Below are experts of layer 3 (counted from 0) of a mixture-of-experts language model. Rows are named router (the router's row for the expert), down (a neuron's output weights, with its number) and show model dimensions 0-95. Each number is 50 + 10 x the weight over its row's rms, rounded and kept within 0 to 99.
After each expert's rows: a language model's description of what the expert responds to. This comes from a sample of Wikipedia text that the model never trained on.

# expert 30
router:63 54 35 33 39 47 58 46 72 42 49 55 54 54 38 37 45 66 29 36 50 50 51 46 46 36 33 48 65 57 49 35 45 59 49 40 64 46 63 54 45 43 64 48 58 50 48 44 37 49 69 57 51 55 52 45 51 57 39 41 39 47 61 28 43 63 55 48 44 56 59 52 70 46 40 33 46 56 53 51 43 65 65 38 47 44 66 46 63 47 53 50 30 54 57 31
down0:49 53 63 53 46 60 49 65 57 61 52 34 38 45 64 47 48 52 69 58 32 55 43 54 51 54 53 57 64 75 48 50 47 44 40 61 50 39 38 43 45 48 48 51 56 53 50 31 19 50 48 38 41 52 54 51 55 35 44 54 44 52 37 47 83 50 61 52 43 46 42 42 60 42 50 50 58 37 59 23 56 71 42 54 35 59 53 50 51 38 52 56 49 61 53 56
down1:29 52 49 47 50 38 44 47 39 62 61 67 47 51 64 49 62 50 42 49 49 40 51 47 48 48 39 57 74 51 48 57 54 41 56 46 44 29 42 66 55 60 36 76 37 68 45 47 62 47 61 64 43 56 53 50 43 46 48 33 67 50 59 57 42 45 37 76 50 52 56 50 33 43 72 43 43 45 52 60 50 37 52 64 56 54 47 34 46 52 42 51 48 39 47 34
down2:35 50 24 48 58 32 53 56 57 65 60 57 20 53 48 24 49 49 54 58 38 49 37 48 42 51 58 41 49 50 56 52 48 73 46 52 45 49 59 64 50 43 54 53 42 48 50 62 67 48 62 33 40 58 40 53 42 32 50 48 66 54 66 36 52 48 49 51 38 52 50 39 57 50 49 65 62 42 40 45 51 53 63 52 65 47 61 57 54 54 53 62 66 37 34 45
down3:48 47 52 51 36 64 45 57 33 51 43 39 47 40 47 43 67 63 35 49 34 66 34 76 61 58 38 27 50 50 62 51 48 43 61 63 50 32 53 51 50 67 42 50 50 59 47 72 60 34 58 48 54 50 52 23 48 48 50 73 61 43 55 62 48 60 42 37 54 51 59 45 50 54 49 47 64 44 33 46 55 59 48 33 54 50 42 52 50 49 63 48 44 48 52 49
down4:41 41 49 66 57 55 60 38 55 52 50 52 64 50 50 41 58 63 52 49 39 39 51 49 49 50 50 62 62 54 54 38 36 45 53 63 68 56 56 58 45 35 59 43 50 44 38 38 45 50 38 34 46 50 27 50 61 63 51 44 50 64 52 51 24 48 40 37 55 29 45 56 59 81 43 54 35 50 49 51 58 51 26 49 53 49 38 56 59 57 45 60 62 43 67 67
Description: Final-e syllables. Word pieces ending in e, mostly le and se, e.g. Udine-se, noo-se, the-se, ru-le, hand-le, Mar-se-ille.

# expert 41
router:42 50 38 36 54 42 63 48 52 58 34 48 46 67 56 50 57 49 49 40 38 58 48 52 32 48 41 54 52 59 53 49 63 49 42 46 47 47 56 59 51 48 80 51 70 56 58 42 50 64 52 40 44 60 48 52 45 53 33 48 39 32 72 53 32 53 61 40 43 59 45 54 60 40 33 39 73 62 29 56 25 57 48 36 57 52 58 40 53 42 59 44 45 55 47 49
down0:47 53 49 48 44 45 52 29 53 52 33 39 69 57 46 35 41 42 51 49 52 42 37 53 56 59 61 61 46 49 63 34 54 56 59 49 36 51 54 35 40 58 45 49 62 46 53 48 47 71 67 47 47 50 50 50 58 28 50 65 47 55 60 47 45 63 53 51 49 48 41 51 43 69 62 40 22 48 32 70 45 59 54 38 62 48 32 62 47 43 51 50 60 47 68 70
down1:46 57 32 58 48 50 63 46 49 53 38 39 14 49 54 46 43 49 53 54 46 30 34 41 55 53 51 47 46 54 56 47 51 54 46 52 62 21 57 50 41 50 70 59 37 57 49 54 33 47 47 51 54 40 53 74 50 52 67 52 49 50 61 47 49 45 56 53 48 53 58 26 47 71 53 42 49 50 57 55 56 39 32 60 48 64 47 52 49 57 49 56 65 76 54 45
down2:62 43 46 30 49 63 52 39 34 46 60 36 50 62 51 59 39 48 30 53 60 50 43 38 56 70 52 62 42 58 46 55 58 50 51 52 52 35 44 41 57 35 40 38 48 26 67 52 56 24 45 54 46 70 51 59 52 51 46 35 58 50 51 49 48 59 42 47 53 55 46 54 65 67 64 40 46 68 57 54 57 36 46 38 34 60 37 58 53 58 62 41 57 63 52 53
down3:45 56 43 43 60 45 56 50 55 59 55 52 54 40 55 51 59 70 49 45 57 46 43 54 43 53 55 50 60 36 61 50 57 51 49 49 48 38 47 50 46 52 71 48 49 48 50 50 67 55 51 45 64 53 42 60 59 60 25 43 59 64 50 71 31 23 49 42 72 47 48 16 22 52 51 45 62 49 51 62 46 24 57 52 53 46 47 55 39 43 47 47 52 43 51 53
down4:49 27 48 54 58 67 58 34 47 48 44 35 55 48 45 24 46 59 45 54 59 56 36 36 48 46 33 48 70 52 46 34 45 49 45 49 53 50 53 47 66 43 43 37 69 66 62 46 54 53 65 47 33 50 51 34 62 51 58 70 62 71 58 46 54 45 51 58 42 55 53 50 64 53 57 44 54 53 30 50 56 63 53 52 44 55 54 68 47 48 26 39 43 47 45 50
Description: Line breaks. Newline tokens ending table rows, infobox fields, list items and paragraphs, typically before a dash, pipe or heading.

# expert 57
router:52 41 39 56 34 64 54 43 59 54 30 54 50 53 54 42 54 69 51 47 42 48 36 47 40 56 42 51 46 57 51 45 48 47 47 48 51 41 64 55 53 49 64 73 55 45 46 47 37 64 52 62 46 55 42 37 56 72 40 30 46 53 64 33 44 73 53 47 44 61 49 59 72 52 42 45 48 68 37 52 35 50 61 27 45 65 47 43 53 42 59 38 31 47 52 54
down0:41 44 46 53 47 73 67 40 59 53 45 50 49 53 54 65 51 58 35 55 49 47 53 53 51 50 54 35 56 53 41 57 59 54 39 53 36 53 51 50 33 38 42 39 53 67 52 50 35 40 37 45 40 45 60 30 42 54 43 55 70 61 45 40 60 60 41 43 79 28 51 47 57 48 34 58 31 50 57 45 47 50 53 39 62 49 43 62 75 46 65 57 61 60 42 47
down1:64 33 68 45 48 54 43 46 53 50 47 49 59 49 39 53 52 57 46 51 13 56 55 48 59 55 39 48 62 45 39 63 57 49 50 46 67 52 39 53 65 55 41 51 75 57 32 43 47 44 59 43 56 50 67 61 48 38 52 60 51 46 47 51 37 48 21 31 52 47 39 32 47 46 47 54 49 47 51 76 57 53 41 44 47 52 72 56 42 55 50 50 56 57 50 56
down2:61 50 58 49 42 56 51 40 32 50 59 40 45 45 60 40 53 51 56 52 48 46 44 49 48 50 53 66 46 41 65 56 40 48 52 50 57 50 39 48 72 50 51 52 48 25 47 49 55 30 48 45 51 67 43 69 63 39 60 44 41 48 61 33 52 65 25 40 63 64 47 46 68 49 25 50 35 45 66 52 53 74 48 69 48 34 50 61 50 49 48 48 57 54 40 49
down3:43 70 45 53 44 50 52 56 66 57 50 42 43 52 54 58 37 62 42 51 36 62 44 72 49 54 29 50 43 50 54 49 53 36 64 68 49 35 57 55 51 36 67 48 46 46 60 45 53 53 38 53 45 43 54 35 40 45 54 63 52 50 47 34 44 54 69 54 51 50 59 39 47 62 47 51 46 66 68 38 49 45 50 55 62 49 23 43 38 62 60 40 64 24 38 60
down4:59 61 45 57 58 42 55 47 45 55 52 48 40 49 59 74 65 62 49 56 43 40 24 49 49 48 55 49 51 30 39 41 46 65 56 57 62 46 50 56 49 21 68 42 42 53 37 43 69 52 54 56 44 59 44 55 48 41 51 52 76 36 46 50 69 46 51 43 44 49 64 34 44 45 51 69 39 53 50 55 44 58 52 58 63 35 41 50 60 48 40 40 60 32 44 46
Description: Compass and place words. Direction and place words like South, North, West, New, High, land, Town, and the low in Fellow.

# expert 13
router:40 45 40 40 43 48 76 34 53 49 45 63 55 65 61 39 58 53 42 53 43 54 35 53 43 52 53 47 52 69 34 51 63 54 41 43 60 63 54 51 65 45 74 58 56 54 56 48 42 62 60 73 31 71 26 47 45 55 40 44 43 51 48 53 35 59 62 46 49 52 50 60 50 50 34 38 45 60 48 40 42 54 50 45 37 53 71 47 63 55 55 45 43 46 44 41
down0:47 45 39 63 49 44 47 29 51 59 42 46 49 31 45 51 49 45 59 78 59 45 62 47 50 41 52 49 52 76 49 50 48 20 60 60 27 54 66 50 44 42 50 48 51 52 49 61 54 68 62 58 37 61 47 50 50 38 35 31 47 49 34 48 47 44 68 50 59 55 45 50 50 42 44 51 54 54 85 53 50 48 51 52 66 37 45 45 48 49 49 52 49 49 50 56
down1:45 51 50 53 55 33 40 47 40 49 51 72 43 52 51 49 49 65 47 62 48 56 41 57 58 74 62 47 33 58 46 47 45 50 44 47 59 55 47 36 54 61 37 55 49 57 45 40 57 36 54 40 33 63 25 49 57 51 49 31 43 50 43 61 51 43 45 66 82 50 49 39 55 57 61 52 44 66 54 67 58 41 49 32 51 48 58 46 50 40 60 65 41 54 41 30
down2:63 49 44 32 47 46 46 42 58 54 59 28 48 46 49 61 46 46 65 40 36 54 63 51 47 52 45 44 70 65 45 53 54 51 43 53 71 50 62 47 54 50 55 45 50 59 32 69 54 58 47 51 42 55 61 48 49 55 42 53 47 48 72 44 45 68 51 65 32 41 64 44 61 46 66 46 51 39 47 47 52 39 59 56 50 48 43 52 30 34 45 40 38 19 69 51
down3:62 39 61 62 50 51 49 50 50 51 40 61 56 57 65 46 58 61 48 49 48 39 51 23 46 70 42 52 24 50 50 65 54 44 51 61 32 40 50 56 42 51 46 53 46 54 38 35 35 54 62 50 60 53 50 53 37 45 54 51 66 48 53 50 32 62 48 49 54 51 56 42 48 74 47 48 48 62 52 45 70 28 48 28 41 39 61 50 52 51 49 63 44 58 33 66
down4:46 52 62 57 52 58 51 51 43 49 39 54 46 59 70 38 65 63 54 56 56 50 48 57 52 58 57 34 54 49 55 28 33 58 50 42 48 49 47 46 51 41 67 30 60 60 55 56 53 42 45 14 46 60 48 49 48 35 51 54 53 23 45 47 26 33 54 47 50 34 46 55 72 50 48 53 47 37 50 49 48 69 69 57 53 55 49 55 47 50 65 49 50 48 56 63
Description: Capital initial letters. Single capital letters starting a name or word, mostly people's surnames and proper nouns, such as S in Stahoviak, K in Konda, M.

# expert 10
router:52 47 51 47 35 53 55 40 57 52 37 67 62 52 44 41 57 66 47 49 50 60 44 47 41 47 41 40 69 69 30 47 56 72 48 30 49 47 60 73 50 51 53 60 43 61 45 41 44 60 57 56 50 57 43 44 59 56 42 47 52 44 63 54 35 62 59 43 49 63 40 53 61 20 46 26 56 62 48 45 31 54 60 39 53 61 59 39 55 49 50 42 44 47 41 36
down1:35 57 45 47 50 38 63 49 60 52 65 47 33 41 49 48 58 66 42 49 30 68 63 61 59 57 73 59 56 24 36 48 54 55 50 63 50 44 40 59 45 47 53 27 54 39 48 64 50 49 57 40 47 45 34 50 37 57 44 48 53 46 50 63 57 51 48 57 53 57 63 51 62 55 31 67 36 50 40 45 50 61 57 31 44 47 58 63 50 40 60 40 49 59 34 43
down2:43 47 48 59 56 45 58 58 73 48 60 49 28 38 43 39 51 28 42 43 49 36 64 48 33 50 37 29 47 53 51 52 51 44 56 55 54 61 68 36 65 51 37 39 59 51 58 40 39 61 31 66 55 35 55 52 68 55 56 46 65 52 52 70 61 50 33 34 52 42 43 55 47 53 32 53 55 46 57 50 61 45 55 47 50 67 49 44 47 50 58 47 59 45 64 62
down3:40 45 47 51 55 48 61 64 45 63 42 64 56 38 61 62 43 57 64 53 46 35 73 48 45 50 62 31 38 32 45 43 50 45 48 50 51 50 38 74 52 49 67 47 63 48 51 54 37 58 33 50 38 73 38 47 64 57 46 37 47 49 48 68 43 48 45 52 47 58 58 40 31 66 50 53 50 38 51 48 59 31 49 48 54 46 44 54 22 62 48 61 52 49 57 53
down4:55 50 54 19 55 42 65 29 52 73 53 71 50 48 35 47 56 36 59 64 66 50 46 51 50 50 32 49 57 41 51 48 54 44 41 35 57 56 49 56 53 51 57 49 30 53 44 53 50 57 50 51 46 50 52 66 52 48 63 47 47 73 38 48 54 43 48 56 54 40 42 62 38 42 52 49 38 57 67 55 58 50 19 59 60 51 27 50 41 60 46 52 50 54 55 46
down5:50 37 62 50 43 48 61 53 61 48 58 48 60 55 44 60 54 42 52 59 37 41 47 51 48 57 54 47 59 68 55 28 49 30 36 60 58 49 48 44 38 47 60 49 49 57 41 55 45 48 51 38 51 41 48 65 48 61 72 58 31 29 56 44 50 55 42 39 47 41 46 63 74 55 35 70 45 62 46 38 71 51 42 56 46 46 71 42 46 29 45 58 46 62 38 55
Description: Topic nouns, sports/media. Head nouns naming an activity or product in sports and entertainment articles, such as team, football, album, career, plus dash tokens.

# expert 47
router:57 35 51 43 41 58 61 43 51 77 38 44 54 58 65 37 58 66 40 50 47 64 47 58 31 33 40 42 55 54 45 43 50 52 36 44 57 60 54 58 59 42 50 72 38 54 65 41 41 61 71 47 32 68 45 46 61 57 43 45 47 30 57 40 44 52 49 60 40 55 52 47 52 44 45 44 59 60 38 47 51 65 52 28 37 34 50 43 55 49 44 41 41 55 40 37
down0:48 70 55 23 62 47 55 46 68 35 35 46 55 57 49 51 55 44 53 52 61 54 65 47 60 50 51 48 34 53 34 37 43 38 41 38 44 56 40 58 50 38 49 50 57 54 53 56 44 60 48 55 44 51 56 51 53 50 62 37 64 59 55 84 50 54 42 70 57 50 49 43 65 43 33 29 73 52 50 58 50 44 41 50 50 44 34 50 48 50 40 49 31 50 64 53
down1:64 19 61 60 52 40 42 40 55 44 39 54 53 64 46 50 47 52 53 62 46 34 49 46 52 51 41 56 52 51 22 55 51 50 48 47 43 66 47 57 63 54 50 65 57 73 53 49 56 32 50 58 48 61 45 52 38 42 37 52 50 49 51 65 42 57 62 47 56 45 48 46 28 38 78 39 52 54 44 75 50 50 47 39 49 42 59 60 49 49 38 36 58 41 53 58
down2:43 59 43 50 50 57 51 48 51 51 50 52 62 61 74 45 25 66 54 54 46 31 60 44 55 36 50 51 56 25 51 41 47 59 70 65 51 51 52 37 44 56 52 50 48 57 54 43 61 41 57 49 54 57 46 47 36 27 50 51 59 37 36 53 59 37 51 53 36 51 55 52 71 40 69 56 57 48 63 44 49 53 61 48 63 39 65 43 59 48 31 37 49 30 50 41
down3:50 49 54 65 56 55 45 54 46 40 44 52 54 47 51 60 47 54 33 57 55 44 47 47 72 50 40 52 60 53 51 40 56 44 76 47 44 51 61 49 50 55 47 31 50 55 51 43 56 37 66 51 49 38 56 43 52 40 42 58 48 57 56 37 50 55 52 45 43 45 59 58 51 52 25 18 39 63 62 82 67 52 50 31 52 59 50 50 43 44 52 31 51 51 65 32
down4:49 39 46 46 43 49 43 46 48 26 48 47 65 57 39 41 56 45 64 41 56 50 58 57 39 52 55 53 57 49 26 55 55 52 51 50 66 43 62 53 55 59 44 36 60 64 36 42 72 32 28 53 32 46 51 51 51 62 52 44 54 52 45 61 58 55 37 63 52 51 49 47 37 43 39 48 53 47 53 46 27 65 40 61 76 62 52 65 56 38 60 46 45 70 42 53
Description: 'and'/'d' pieces, War. Word pieces like 'and' inside abandon and Bandera, 'd' starting words like drier, and capitalized War, Ad, Ab, Har.

# expert 61
router:47 26 34 49 33 43 55 44 59 53 46 44 50 64 52 44 50 62 57 41 44 59 34 53 51 42 56 47 49 67 57 47 54 47 46 36 54 61 52 58 52 31 51 51 53 45 56 36 54 64 72 61 52 70 41 35 35 64 40 48 42 44 49 25 54 66 56 54 38 53 46 58 64 48 50 34 52 56 41 46 53 59 70 29 34 46 47 45 51 49 55 31 44 50 44 46
down0:47 52 30 37 49 54 53 37 43 75 50 47 45 28 41 46 57 37 38 50 57 49 42 50 64 35 78 56 49 50 48 43 51 40 43 49 46 57 53 49 78 63 44 47 48 43 43 54 63 49 57 50 50 49 78 49 55 41 53 45 49 49 54 45 51 50 57 56 61 60 54 56 47 51 44 53 62 39 41 60 38 44 55 56 46 62 51 51 31 57 33 37 38 47 53 81
down1:51 53 50 67 45 63 44 52 38 51 42 52 45 50 64 66 54 55 44 52 51 53 48 65 46 48 51 49 48 52 68 24 36 53 57 45 50 51 49 51 44 49 37 75 59 50 47 52 51 47 46 59 70 50 21 65 47 51 40 49 27 62 54 46 58 55 51 50 62 50 52 55 47 32 38 56 43 68 55 47 57 50 23 47 51 57 49 28 70 43 37 38 41 54 58 49
down2:43 47 51 56 40 40 62 21 41 35 53 49 36 43 48 38 58 44 52 77 47 52 67 49 47 43 59 63 49 52 50 55 49 46 47 49 50 49 51 37 35 53 58 50 45 61 32 48 54 64 50 49 54 58 48 64 69 45 57 51 56 60 42 42 48 45 40 50 58 55 45 40 64 69 53 51 51 60 49 44 52 73 46 80 41 34 66 46 50 38 33 51 41 55 53 30
down3:54 46 26 56 59 46 39 49 50 50 35 49 39 62 39 52 55 51 49 73 56 54 20 59 53 50 43 47 50 48 61 46 51 55 55 38 57 45 38 68 43 52 35 72 46 50 52 49 42 36 66 46 67 45 55 63 47 26 40 53 51 48 45 49 48 62 56 52 50 68 37 60 42 39 59 49 64 51 65 33 38 50 36 55 64 51 59 31 52 53 52 60 58 50 49 58
down4:45 56 45 67 47 45 58 45 76 56 57 48 45 38 61 40 44 44 58 40 56 59 52 50 59 59 51 51 55 51 52 50 29 49 47 52 50 51 56 36 50 20 64 34 50 56 60 76 55 45 44 53 50 37 57 42 31 59 60 27 51 50 44 60 49 41 49 59 44 30 43 50 52 57 36 44 62 62 41 53 50 55 63 71 47 48 41 51 44 51 44 30 64 67 50 50
Description: li syllable pieces. Inner syllable pieces, mostly li as in amplifier and blissful, plus chi, fe, o, and, and Di or Pi word starts.

# expert 29
router:43 47 48 43 47 57 53 38 57 50 56 50 62 49 64 43 58 53 47 38 41 53 38 44 47 56 38 46 64 51 47 46 51 70 29 33 49 58 62 55 45 49 54 53 52 78 57 41 58 71 50 57 44 60 49 41 50 48 46 48 38 51 62 52 35 56 60 50 46 58 37 50 61 39 49 46 45 68 49 55 42 70 55 47 41 39 67 28 49 39 52 11 47 50 50 43
down0:52 51 47 50 62 58 48 47 61 55 50 53 51 56 38 60 44 35 49 66 34 53 51 49 48 52 49 55 52 49 54 52 46 52 44 40 30 47 43 44 43 50 45 37 61 60 50 37 43 26 28 63 52 50 59 45 45 47 46 53 55 39 54 69 44 67 60 77 48 32 52 46 55 27 66 72 52 52 62 52 55 54 53 57 56 29 51 70 65 28 49 53 43 49 39 51
down1:50 51 51 51 53 48 69 56 80 53 63 62 44 47 51 55 33 49 46 49 41 55 51 45 39 60 71 49 38 47 53 39 50 54 11 36 49 50 52 50 42 56 60 52 46 59 58 45 67 48 48 46 46 61 51 57 60 44 48 47 32 52 61 50 69 47 48 55 38 38 44 53 69 42 53 71 54 48 50 49 55 49 44 50 49 31 37 44 42 28 43 45 52 65 40 57
down2:52 32 50 46 65 60 53 54 39 52 21 45 15 60 58 45 57 45 34 65 47 59 44 54 50 47 58 50 33 51 33 40 30 50 52 57 45 54 64 41 68 41 46 64 52 43 41 48 73 53 55 67 51 51 43 34 54 46 54 59 69 61 55 50 41 62 40 47 58 53 40 48 52 66 50 55 53 56 64 48 44 48 52 48 48 49 56 44 67 43 48 57 52 42 41 43
down3:47 55 61 41 39 52 50 50 53 68 46 54 44 67 46 60 40 32 47 53 47 38 49 49 41 39 77 28 46 58 36 34 63 51 38 48 44 54 61 44 50 42 22 41 54 64 50 50 45 48 46 48 55 60 36 53 50 74 41 54 43 38 54 46 54 58 51 50 46 53 68 56 51 31 53 68 45 59 44 58 76 50 54 48 61 48 52 50 48 51 59 42 41 51 69 39
down4:57 52 58 47 39 47 65 41 48 52 69 51 49 32 47 58 61 20 48 63 45 50 65 38 52 42 42 50 48 97 62 45 39 46 36 53 59 52 55 58 45 27 47 52 63 47 62 43 33 44 42 58 42 60 60 59 46 65 54 59 44 48 44 48 41 56 60 50 28 41 40 52 50 50 57 46 42 51 37 60 51 47 49 54 55 47 56 54 53 54 49 49 43 50 47 51
Description: Auxiliary verbs, pronouns. Forms of be and have, plus he, she, not, also, after a subject in narrative prose, e.g. it was, had been, were.

# expert 20
router:56 36 45 52 44 61 52 49 66 67 35 54 55 58 49 31 45 75 36 49 38 54 51 50 46 45 38 46 53 52 45 54 57 62 44 43 47 59 61 55 54 47 63 61 58 47 58 43 54 56 71 52 26 68 37 51 58 54 45 46 48 42 62 33 30 58 61 56 43 52 45 52 58 45 32 44 53 58 44 38 25 53 65 44 24 54 54 53 58 44 46 41 52 39 49 39
down0:57 29 53 31 66 55 60 55 48 43 52 51 29 44 56 40 58 56 65 64 59 45 43 57 26 52 66 48 33 50 43 31 42 47 55 50 44 63 45 47 47 45 30 53 43 49 52 57 58 48 54 46 51 58 65 42 58 59 55 37 52 70 55 38 45 52 49 71 44 51 55 46 51 31 61 43 64 50 55 44 42 56 55 52 44 55 67 46 55 56 15 57 46 53 53 56
down1:47 38 61 50 52 51 75 51 47 52 59 56 42 57 54 31 57 61 59 55 58 47 51 34 59 42 46 81 48 39 51 31 27 45 45 67 50 37 57 50 65 46 66 47 38 59 48 51 52 46 46 49 46 45 57 46 58 46 37 52 27 46 52 41 53 39 41 57 68 62 34 62 36 52 49 50 51 44 39 54 38 45 47 55 45 67 63 66 37 50 39 53 51 69 53 49
down2:46 56 38 51 46 44 28 51 49 60 52 31 53 42 31 36 31 46 51 39 56 46 47 54 51 60 61 60 51 61 48 37 76 49 39 46 47 47 52 52 55 53 52 28 49 51 53 53 60 57 50 57 70 50 52 49 59 49 52 47 56 81 66 60 37 69 22 51 29 55 51 50 48 64 56 56 57 57 57 38 57 49 38 48 58 42 54 56 44 59 37 48 49 50 44 46
down3:56 48 62 50 47 65 64 27 52 55 12 45 51 62 64 46 57 37 60 48 46 46 37 46 49 52 50 51 49 51 43 54 49 44 68 39 50 38 61 40 47 36 54 47 36 41 43 55 35 56 49 51 54 45 51 51 65 57 27 69 56 56 64 61 51 54 47 63 48 30 68 46 47 50 49 59 44 41 42 60 56 65 64 43 43 41 71 56 54 36 50 47 52 50 40 53
down4:55 48 59 50 50 53 53 50 43 34 22 47 50 51 53 48 60 50 55 60 47 43 35 50 51 58 30 49 43 50 44 68 31 46 85 47 55 60 39 65 50 33 56 52 53 39 54 36 32 39 42 55 55 54 53 48 51 39 52 52 47 56 41 43 40 46 49 63 55 60 45 38 54 56 52 61 52 62 43 50 77 70 51 52 55 33 65 65 65 49 50 41 36 53 53 48
Description: Capital initial pieces. Word-initial capital pieces, mostly U and I, starting United, Union, Under, World, or country codes like ROU.

# expert 40
router:35 43 44 42 41 49 53 49 51 66 39 70 58 60 51 49 47 80 49 52 49 66 55 54 37 44 42 44 55 55 47 41 50 71 49 34 52 52 62 57 51 48 61 59 55 63 63 49 52 55 58 64 47 54 48 47 66 59 39 26 40 49 45 48 53 59 54 42 42 49 47 58 54 33 50 37 59 75 47 39 32 49 56 26 48 44 53 31 45 56 39 39 41 40 49 37
down1:72 52 58 44 50 32 66 51 59 60 44 72 53 46 69 48 49 46 59 41 55 48 58 39 37 55 48 56 39 57 53 48 34 50 53 61 26 59 57 58 37 40 49 57 37 45 53 72 40 70 63 43 45 66 52 58 59 63 57 45 42 36 50 34 43 42 46 57 51 43 55 46 39 53 44 48 46 51 42 52 57 29 68 33 58 46 53 56 38 50 56 51 49 33 35 55
down2:50 54 57 61 58 73 52 38 44 49 61 55 52 57 49 50 52 51 47 61 39 65 55 37 58 52 47 58 49 23 48 68 33 50 62 40 71 54 55 48 36 70 43 54 46 29 48 52 49 46 50 39 55 55 46 43 44 56 43 58 33 41 51 37 49 34 68 60 70 42 47 66 47 44 61 63 36 52 54 51 47 62 41 54 53 44 54 62 49 29 36 51 32 52 40 44
down3:55 49 64 42 52 43 56 60 61 51 58 45 42 36 46 40 53 52 51 62 43 59 68 56 51 48 57 47 56 58 47 45 51 33 44 48 67 59 59 56 57 40 52 51 65 33 54 53 49 30 50 40 38 47 50 34 48 47 54 42 36 46 47 15 39 66 52 50 43 51 46 43 59 72 51 54 46 20 41 73 59 52 71 38 44 55 55 54 58 53 51 61 52 43 50 46
down4:41 42 43 65 45 46 44 57 38 29 30 56 47 61 51 51 57 40 41 56 55 68 49 50 46 53 50 34 48 27 48 53 50 54 50 38 60 51 48 61 61 45 35 44 46 54 59 51 45 62 86 41 50 44 40 21 49 46 55 38 59 66 48 49 52 54 53 50 57 46 60 41 38 44 63 63 67 50 51 52 45 52 52 56 63 53 54 65 56 39 56 68 54 30 49 46
down5:62 77 55 52 27 49 52 48 50 30 57 49 41 47 50 51 50 45 44 52 50 45 53 46 47 62 51 57 43 77 50 31 42 56 50 50 55 47 50 50 54 59 50 38 54 47 18 65 38 57 75 56 52 50 61 45 53 46 55 43 45 29 42 48 56 61 49 50 51 44 50 56 54 33 50 37 51 63 47 53 49 65 20 54 44 46 54 34 66 57 51 58 61 52 47 59
Description: Section-title nouns. Nouns in headings, infobox labels and review tables, such as score, Total, win, name, film, album, plus table divider rows.

# expert 16
router:46 29 43 42 32 56 59 42 53 67 50 60 45 61 51 51 58 59 24 52 48 50 54 51 38 33 34 50 63 48 49 46 37 69 39 49 56 50 66 55 48 46 55 45 50 58 56 39 37 60 65 62 36 61 35 54 54 55 40 43 28 45 59 47 38 55 56 52 43 71 50 58 48 48 41 40 69 53 31 43 32 58 55 39 41 55 55 46 56 55 63 43 36 62 57 50
down0:47 41 42 48 58 49 33 52 50 56 56 54 45 38 50 24 40 49 50 37 97 39 52 68 32 50 53 52 37 42 58 72 48 44 57 54 66 54 37 54 46 44 44 33 75 42 54 60 56 58 54 47 39 46 50 64 49 57 52 31 51 49 52 55 40 57 55 47 51 50 39 49 53 50 49 63 55 54 39 52 46 49 43 34 53 48 54 60 46 48 45 48 57 54 65 58
down1:52 29 44 49 55 57 37 47 66 46 60 70 50 54 48 39 56 50 53 48 50 56 50 37 43 60 46 52 55 41 41 54 43 53 42 42 49 58 52 44 53 53 74 54 25 51 43 46 61 56 62 65 58 49 45 35 29 46 66 66 48 61 59 52 62 47 54 52 44 37 45 38 68 47 60 50 48 34 36 31 31 39 42 64 65 50 49 61 44 60 66 39 60 37 58 51
down2:64 43 54 75 62 53 45 50 53 49 64 33 56 64 52 39 73 53 64 32 41 44 47 57 49 66 51 50 51 62 44 50 40 52 51 52 46 68 51 34 45 44 39 51 49 56 41 49 57 40 37 46 41 45 50 49 62 48 52 51 50 58 73 12 53 50 56 44 50 42 58 50 61 49 70 47 51 51 48 49 55 53 41 58 50 66 38 49 43 42 50 38 42 30 56 34
down3:53 53 56 55 57 57 33 47 50 35 50 48 50 41 50 44 45 48 55 56 55 57 57 48 45 24 50 66 35 69 35 53 67 43 48 49 41 58 48 63 50 57 32 44 64 37 21 50 54 66 31 55 63 45 55 40 57 51 40 48 53 51 43 61 54 65 52 45 57 52 51 44 59 24 54 44 46 64 51 41 36 41 57 46 49 45 65 76 61 57 55 40 49 44 49 62
down4:51 34 46 66 61 39 48 49 53 54 48 45 51 34 37 40 43 40 51 53 46 50 36 43 49 50 39 50 38 59 51 53 51 21 51 58 50 44 54 70 55 71 56 40 38 53 49 65 58 39 50 51 46 73 39 41 56 44 69 45 48 55 66 43 49 69 48 40 56 66 44 37 53 73 48 62 45 41 49 59 52 58 45 46 47 49 59 50 79 50 37 40 39 59 43 49
Description: Numbers in lists, tables. Numbers at the start of a line, table cell or range, especially year prefixes like 20 and 19, dates, scores, track numbers.

# expert 28
router:40 48 41 40 47 47 54 43 70 46 37 52 40 55 35 41 56 59 42 45 45 52 41 38 42 51 43 38 54 60 51 42 41 59 54 42 51 48 68 62 54 35 63 46 52 50 45 36 52 56 59 51 24 53 51 31 60 62 45 43 45 40 67 19 30 62 56 54 55 63 44 54 55 48 45 51 43 67 39 43 45 70 56 49 35 64 60 43 68 51 46 52 43 62 50 41
down0:51 52 50 47 50 56 48 50 49 43 67 52 50 30 44 63 63 38 66 29 47 37 66 50 35 43 48 48 65 51 59 62 42 56 46 56 26 46 37 48 52 71 42 53 44 48 59 50 44 83 41 33 49 42 48 49 63 38 54 37 53 52 49 40 39 57 52 50 50 64 50 42 50 60 41 65 55 50 73 47 49 57 51 51 51 70 46 53 45 53 55 38 45 25 51 52
down1:41 60 37 57 49 46 47 47 42 61 42 45 40 50 62 63 57 50 48 42 51 41 49 74 50 32 50 48 89 50 50 43 41 52 46 52 48 46 33 48 70 36 42 53 51 64 44 49 42 47 55 41 61 51 65 84 45 46 44 55 40 47 83 52 52 43 50 46 51 49 48 47 51 45 48 53 51 31 71 50 50 45 40 54 45 47 55 37 56 54 51 36 48 49 53 48
down2:45 29 45 51 55 46 53 55 53 41 38 69 67 51 47 57 42 57 70 38 64 62 45 49 26 45 52 58 51 50 43 43 47 35 73 51 45 61 43 55 54 53 49 47 51 32 44 40 58 52 51 24 63 50 43 52 52 54 64 52 54 56 24 55 50 48 48 51 48 61 65 44 50 57 66 70 30 46 52 52 49 44 55 29 45 44 67 52 51 54 53 32 44 59 54 47
down3:34 48 56 56 58 49 55 50 46 54 49 52 57 63 38 49 47 64 61 32 53 56 39 47 63 49 49 54 56 53 50 35 26 49 58 51 46 64 65 51 45 58 70 39 60 55 38 48 50 62 23 45 30 59 32 35 69 51 52 47 53 64 26 53 41 48 57 45 41 50 63 47 29 46 54 56 57 49 50 52 57 49 43 52 52 46 79 58 39 48 47 47 42 61 52 40
down4:48 55 46 47 61 46 47 50 51 52 61 52 61 57 52 50 48 46 69 38 61 49 29 67 43 48 49 66 53 38 55 48 30 49 43 58 33 48 48 51 50 73 50 45 38 45 68 49 49 33 49 64 69 59 58 31 55 32 54 51 49 58 55 62 53 50 34 49 46 64 55 62 52 48 51 31 67 49 47 34 65 52 51 57 36 65 49 48 41 23 42 46 40 51 37 55
Description: e-ending syllable pieces. Word-internal pieces ending in e like te, ne, re, de, as in nineteenth, contemplating, There, necessary, instead.